From a checkpoint of a small mixture-of-experts model trained on Wikipedia: vocabulary 16384, a variant of Muon for the experts.
Below are experts of layer 7 (counted from 0) of a mixture-of-experts language model. Rows are named router (the router's row for the expert), down (a neuron's output weights, with its number) and show model dimensions 0-95. Each number is 500 + 25 x the weight over its row's rms, rounded and kept within 0 to 999. Numbers have three digits each.
Before each expert's rows: "raises" lists some tokens whose logits its average output raises strongly, later layers aside. This comes from a sample of Wikipedia text that the model never trained on.

# expert 58
raises: "t", "h", ".", "g", "an", "w"
router:484539542517484484492444535514529489507478516500512530505501470449534523512518511522525498486498496502477459502457547499493533476491531507510567478505498489530498524507412436476486505488503509505533507472519492527547513504530508496513513487528490473519514525534501526514509511499482498501
down0:518483515513489476503511503504508518518533520536477462551490474475460486476495503531527462454508485488490469498493531449508503494423491460499493529478481484523468486504507515523527468484484462508474523517472513547491538486504536535496538545492537501483498524545507502464535511517495494497
down1:501496520490523468537482530522485508463522470475508474484452487506504541438508531503542447491546490461527514514496476528516474478532499512454508516456497486500483526480485508534523502497486491514492475484531489555511475510530500544498496535460473534518502546477496490526541506513481511503
down2:434468516481480466454509475497553505487490502486484466534533484496488500510497512513509525481510445524538528501513529521482532519539518457525494476526517478474562485475515489455474531478467516515495479495532526486500466525502501515497501459490473483537496490532483515452511498510479487485
down3:457518494476466481483479502474530483481529477439498476492537499454524496524492498504517527556471482538477485494516496517478530526468491555470509526496459562485458462486506490473513546541487506528497509516502495507482474508496455496496512502551524489521502502461509489533504502491511470501
down4:500482532502459515473530518493480485512492445458481502527488489535520452500485518509514464473507530481500534496504529499483493532542469494461447457490498545494511497493560471523531530519518511497517481485491523508489524511479514511468495501473492492518544471491474543475474492487485521567
down5:476496499535547476465507448507529513541498485546518535529477456457496506497487512471521478473482492492525516537506476483539554498540483512544495511510489547497540480525494485511495504515469525515488529525527484506509491495523504502520506520484505489447514523522453512489508555472517500458
down6:542514491477498465481549468467479476496519523480537527483497500523492475515489541469507540491506550511503515516506509465492485488485483481474505528488522494516563504476524455535526493546543470470486530489533543555500515526515475479481507500474509492488511501511483476493533496498513479563
down7:530524528511494523535522532487481534519538508508470520489526504534436527484497494493537505512449505500489501531492491489505541500534530510475471517537529546518463490514472493461528502518485538496469492513521452500498496487536513459547471502456530483485513499493553543485498506488492481503
down8:478509485494480530500547484468497512501517522570480510503500490473514516472511468495483548528475481486515433547499529459488483512502519506473508486533497491502488483530463543517493501463494485511499553523516474509482496533512468495491458432520475481537502514521534496530503474478475479507
down9:489508516469489482488484516496468486463478544486465523516511483507517503523486509510495509532483519487502473537516514483490449492542506498556463506499509519511493533530460501538514511540491571513560474537488559488470503497521510489489516520550511538548482485526517496489508505490459512499
down10:485530526514484500484516465514501462526509513475505510460475507457477512503500519545494513519544483520487482457501519488515467497493541519507470497503483501479526517513478456513534488465505518457484489484516514458514516438512492504495530478454532540445439540514479512487492516470491543496
down11:504524555489514459472478463473511478485488493537503486474511501474519481508505492510533504539470488442489457500511511514499503508503503530515484493546515502465452515475445499480548511537480526503513540563508524487506472510548504535475457503501542514511477482515514481486496512519498521541
down12:526504546511501516513495522474488522518498509505498537502488481468513522474486468541501516499590500489451533510484513496483496509496514530479531504504517502502499433550498517456491491464453499532484448507475487505553526499513504493509464481510481500474527518525474499507473526482461462508
down13:527527539499481502549469498519494489530501482510502474518498499508518439481479470518485495515429487537474507477487512506517513510513525454458461514476485493496524500476490488508488476525526508526474528508495496450501453501484524508492514544480457508571497517542509480542510485532516485473
down14:464527509529520459456523504526446479514509514526528511509511489465486477519504455534497484519511469442493541475500529516519477531536475483514522521491473508536508476527463501507460519493522525481473501481467532444516478485492469520476510523455535493523504457482494478471510499470510512499
down15:502508524527480469479491453510522490516489514466529504497493508467541502541524530500534515509453480486568533490520478530539465512531499490522495492482538554459472480513523528507495519532497498555490516469497507497489500498539535487519498532475513452501454517509461477508482507504479506527
down16:527556509513464482471464525475477516490491499463495527489492478518496533531487467476475548476513482498481480510501535491499514507495502479469470534559556504511485503438500554505498496514519505482483505489469533515533523510446536474507519504497500522499511531534477473517485496450522483529
down17:507476500461485500484542482463458500436486481527518534464513478522517480509477491500505479467562542494505449514490506501492516470520509528469487514529512539523503521492522469482480517497491510541533530473499509527492452473473470476466476563497529526493484456510510487491520497495492493517
down18:466515502530449491500519497470507465472497457503490495477503506505475513550534498507475503536508477479492529500496484510515497498521428500504487457505497505496524431517504505523522535517543503544490466527529481507538526513498488504479536564480486522539493470477515527494501491516460540518
down19:484488522543489511543531444503531466510474508504448458541471461519529521463526511476504510523499526494454510517468465484510501462512491480477530498498538501546493510513492474504540521469521468503519492516501481494506516497527474489487484534516509490517540479510499470470452554499477512471
down20:532482522532447515485481491498443457457462511487508538484530545529512542497536502481499494502449509488501503501518517475472457493481531542517524489486497478478500501508508465495481497533499471524483550479493523501565508478481476483512511513494522503447539533509477500479480478494508512471

# expert 11
raises: " —", " –", ","
router:508524540512494522517502498515508495508482540485486545497499459499492560535460531502510528505517438478465502522509494478495474462498463504541505522489467519505484504469470456453523504485498515533510526565492486498507484471470483530518543485490479525504462523500530503492515499470534460481
down0:478489487499498487464494547534500508506493498492467498514491491456501488478488476542537506481514539459565481509518476492501497530476499539476457510503519477517454527508508529477430475530515489503488502470485534478544507474518465482525468499510488497514504518526526552515499449493500518542
down1:500493512547491476466522458498520527473439505522511512493547529500531539487529532526451475507545508463507534528513486512513489497490445508465496502483466480515510484469519458462525502541487490537540498502465490524495491518458491516539503505481499521505529473483507521524548478501492505514
down2:521508544490474474464485510519510490497479497473552551513529528495509477530503498494523533478443494524522488536504462504451487485509528518520486539513521465464500472525495472487471476486498516511546502512488479444441473486493510503456524509457497518542477480499509506492511472483483481533
down3:473475514520551503476486490495517504525532490502476516475503531494482472527519513511488537500510511474483495495503491532509536508513503504502559524520527534496522470453534514502520456510542512497461484486530493535489512476477515505456530449495494546416502512457511508504518509468483462525
down4:538498473520494485521532474487443523525484513530506437523509488527533531519503518478482498493496514507498470482522533515538551505504527463510509506490513499462485507553494517476464485503446509521494471501461507483522502529523543501498495514491483527479502530493521453478515480430458486503
down5:533478453502511521513559500478511497481493485506497493512506506505500520493478490551494495505515485522560515513509472525433503504504478515483427506496506491512505468528534472534480449506503475469488465433487494529470487462484492473481500542515484505556519488513509483486482503503479536504
down6:494517544501489437470519480521495459481508562517520506506463490467512503532483499504508541497461472487506513526486523449529485495491484478476510510535513546540502508502520449516494472492525478514522519488523526483468492472493500508507482541513530476536461523487543496501506527487484509565
down7:532539521511511505523464507510489530498510471476509505452518467511497508490479514533524479504574495517514514484480498507536478498546516480457457508516528417475461495498512491491526486495522501494472498451522512565478493536510485517515544507487504514509507485477545536506515502507511501528
down8:495485478509549484507510522454528543473499518513515481471544520523443492465509477548488500504504554477505488541506515496477539509456515537510483536487521505505450505468500521476533476454519481473514508529510479466485520479528485490504496503459508522468517497529515491523509536491506552490
down9:500457512481536484494468520516477495517492512526474530504524451493480507508503499479473521539527491466524455547506523495516487472505521509484552548531516524453500513504504487487502501484476524535536509480499473509496528495514537514521490487536503559524524507505495509415515489467542484484
down10:460537486493530528522490501515520488512481547495487567506506486537482505495524535509466476491571501520505486469491470455519508501501481492486498505523445490456476518493541503509521496533513521508563541486505522452522484474462474482514450492493479507504508504472502483504500499484528468514
down11:493507439490529498509454527469505493505449499524490493481487538458521535530498491468502475506519465519507519474532470489477492477495483549470457487509530474521509475528519483507512538507481507464491507493453455495522472501456525485507507507426526473500450500503515478521490489471512505505
down12:474514541481471491522491492512503486468482519520522438479515466472480522483520500523499526506469504480452474525446488462504494490536486488479543512463482464503487522529501518519460536545523546502508520519476490473507521504557558530504521513511503451487497538493509502517474494495500509524
down13:539478483515515478515505478541474511492532548467523520465532506510481485482490492506533497478450538463503524476416499476490501531511482531514490513504462534507540484523488489548472515538532496505537495463474472474516511512512495486506464473528503486533544528518500529491496496507479520508
down14:489506501479494487552510504507510538471505506553475512528447471529537502516510533502506512499471467479519469496495481491487471471494481511516511513522493482496476464493473495455503516532448494565476476514563445498514493508523509509555497512465517528485527480491487500518525465474535521500
down15:529495485506484526513541498565523482508511542474491500512525476542511460476482480501486488524462454483468522523501486503533485561496549549505474495501474512537479514531490434488507487493490513470503494485505522499495533504485514509467497486520467494501456505504497500501465448445512494514
down16:500479547493507531511462471480481466461468479483477505502521501537460509475495482485534492528455459490479528491496524497556498454527465504499481504486510520512490530528483537472452504511485482498487462518495508483525519471526490511534510498534517536505573508522480493499515507452467519476
down17:505534510525452503493521485521489485510541459457497502497511490502516529487513518520488500496533464473482532504519510530515486509584439535496500486530490512553500526469511475487493497499470499505511468471479541442482505440500530519507472532490511543502526478521526496522499520487501484492
down18:473512523474532510467504516552518517556458545495474514491475465518525473507510490491519513459479451502501477531450518499453461516521454535484472516478527486525509510456481486506478512468503476470505512506494550526520497496475520467501470513514537497480525463519481525494472500522497505515
down19:503470482474527517490485501487483432498507442474513502484487504484457452490480460455479536554518505460527488507509503489510506476525460487533471498487498452478503475484492477459501518521480525513539500500523501473478505525497476470511467500489538473530499511464492475529476529510514539459
down20:498482505498483471506499483522537489489552505505491457465459536495488502493526518504516495520539486436496501494438551516487532503553487446447430495522489478497472494493528489503474523509532496496520501511496497496514504480474455493513483509504490499510530485510482474502538481525523452523

# expert 6
raises: "n", "k", "d", "de", "4,", "c"
router:515559496482512500477522469478487524513510539504477559462494473487518496507435499552507463474523488503471469503514530477496486493536499485489530484500522552500514532545511495496516532488489485500519525488514479516481499537540518490515470496486523436519502538494507500488549525502457483477
down0:549541492492510484558488474524493532489492510497484480527462502514517432465538509542498502490500527486498534503489457469510508458533506550497529502500536515489486490499513494539472486493456504489523488516492483524512512492503461493529486553544540542499516527484520495491488544509525469485
down1:472536515483455508503505494515503503507475493448526498532525476494483493472463462472498517534517468529472460530516480501488501483566492498506494492490467507523550487519538498458480533504470548508549503494507472493478521533507524537496468483473500504524519508508494479503474505432491509545
down2:509495514470504492514567499486471482473504508530485496502446483461525487493509501472473482510491522479529479480484538522468507500477509527460534479523487476505495478447515530525468553463462483518494534508512436472495490509526479468504487529527483479449484492470478469518473500461496504510
down3:486510500464474514504509500529501488502486484533484467505515487500541501486483493530490511500535515491517521513493522496531495479500505510533486525501484484510503531534483482457507530481495519529506537471506554547487490475521382479517477525464475480503531491473523529466496528458493489459
down4:529512547489492481523513511454498483497516458564544492511496513535543497498469466519502500482498497560533492467493529496514524497506471501512484513492537499469517469505480540551492467528517468518465465511509482486529482477500506482506473498464498452515537491537544478497505499477493463466
down5:504451455490542498527490476512494474498506475525522476519477523500469474521468495495438517512405480513503492509509512534499510472535485520488494490479512524497495483513516538502471494506531467516495519496466496506527475516489499511507499441486476501494465504515472476495441519505549519453
down6:509477518533516532527498526476544452518540506518477503538510474498477503450490502551542492488472475529450494493530502506489507459506544472514463491508497514493460455495478517521517539476464505497515495485516468477497473500468486455493477482541498483528533538480461486489494524526522486490
down7:512538507506534497474528428462508489448523532516523525465463469467517479550491473514497543513485475490481452489520523497470471531528482465515509505517506506558506503536494464515484500542468528474486488495522527469525511526504520517498504492512463464489511524499502468501504533494516514491
down8:486492512531509473492530546512499520484480472447493489504473497527511521533491526497479505491529525491493516514519522492509512493497488471542518471489501493541537511525516512499555529474461514480524508506479511493507546507448460448436480496440494510527490494456480510501538552495507493530
down9:520479529545516455505545508506469492504510490482518503501475485497472501531521509494515534465500488470455524545501523449511503513506511522509504485503522513498533508514497508513520486476479486468501441510475505519508558517488556504535540496485496491453538539514490476465503558475521549506
down10:487464474544480490521538493518558439510486497489505526445510507551497513515554482501478531464562482492519456510511494514530525483496513496507473509555521539498514477496516504548494479505492490502513507510499483485501456530504491543492508486491477495483488478458489545521469517499485521514
down11:525472488474421496463497527511534510519474475517507494502454494505493482491468470509487504523532474463478448504517508522516504526510539484537473463508487515486459479521486504537527471476508558477525501469497543517495503505533460521509483511491510506487493429508502517541469510509508482505
down12:534471512492488462480505506464469526480492444486531510514533514507466458511485516471480512476505507502508472514503467509512552496538526488492454489509545473480458496470498482459534486494510546486537494499517512497484494436487482500538493509508532493503525464532434534474513485504485518510
down13:499519489474483466504513506492478506503482502490443506500495469510487529528463499504526500527525485468554497471492539500491475514496506573474486501517459498493478554429515541519468497526479522512512530442494521473475480499503539525468500502496504487537493497508489510471492486536489458538
down14:509487524513495464539505499458541515496514514528514506498486461512494511494505489498480487499511571494455496503514482436511468445523474507492553492524514533510539526533489484507498522508512475515508477476527467542494561504476487516513534489460539482531470527492474492470519515467481498510
down15:500506505515468503520491503480489484468507520504485490461552496483516480507511486499480527506482464525430430483485535473457525501536468489487510519510527505513474490454496485537513458526497566530508520521476529476482476445532502492506512494458530482529503512500508480475511542485497501491
down16:497488490514501464470517542508531430526541498495543500486481543482518528502557500490485504510508527504525462490494486464500505502520501538467484533487508500479504495493478437536517530563497509558483479522510504495527516508486519531537513483479503484517480526528460505497546515506516529511
down17:526565485533511498491464513502500461490494563475525517486458513497486523494493531545511539513513465492497452477528503485491521478475518517441462511449512502490463501519518487527522491569500505468534526520502505470456524462516499501492510506486508468500515515500488534520532492499515506488
down18:499497521511529502547472502520535517513522491517489473503480513542542502458517466548539495495563474473501521476532464494489525496496500491516489544488558503487525537518511514490490481531556512524547489484492510497524467521514521498491484485517527560495439493532477513506494490494508506476
down19:524489541487507512519467529542520498505425477495453442474548502531505502462514497551492496507483504474516512473529500472513500505496503540504504490485513484515499486470517493518515479466516493456509460540467504522549515528521501515518485525501532511503515480535536499506503476498567522520
down20:510501502499490466498494472515487512466468505459544464498513508465499491495515453556496510520469470523537495460526529498465488511483549486469469525508537530528515544479479528469515504496512527530503498508505519504506460505569481520483540545496494524543512485484514515523470540483491483502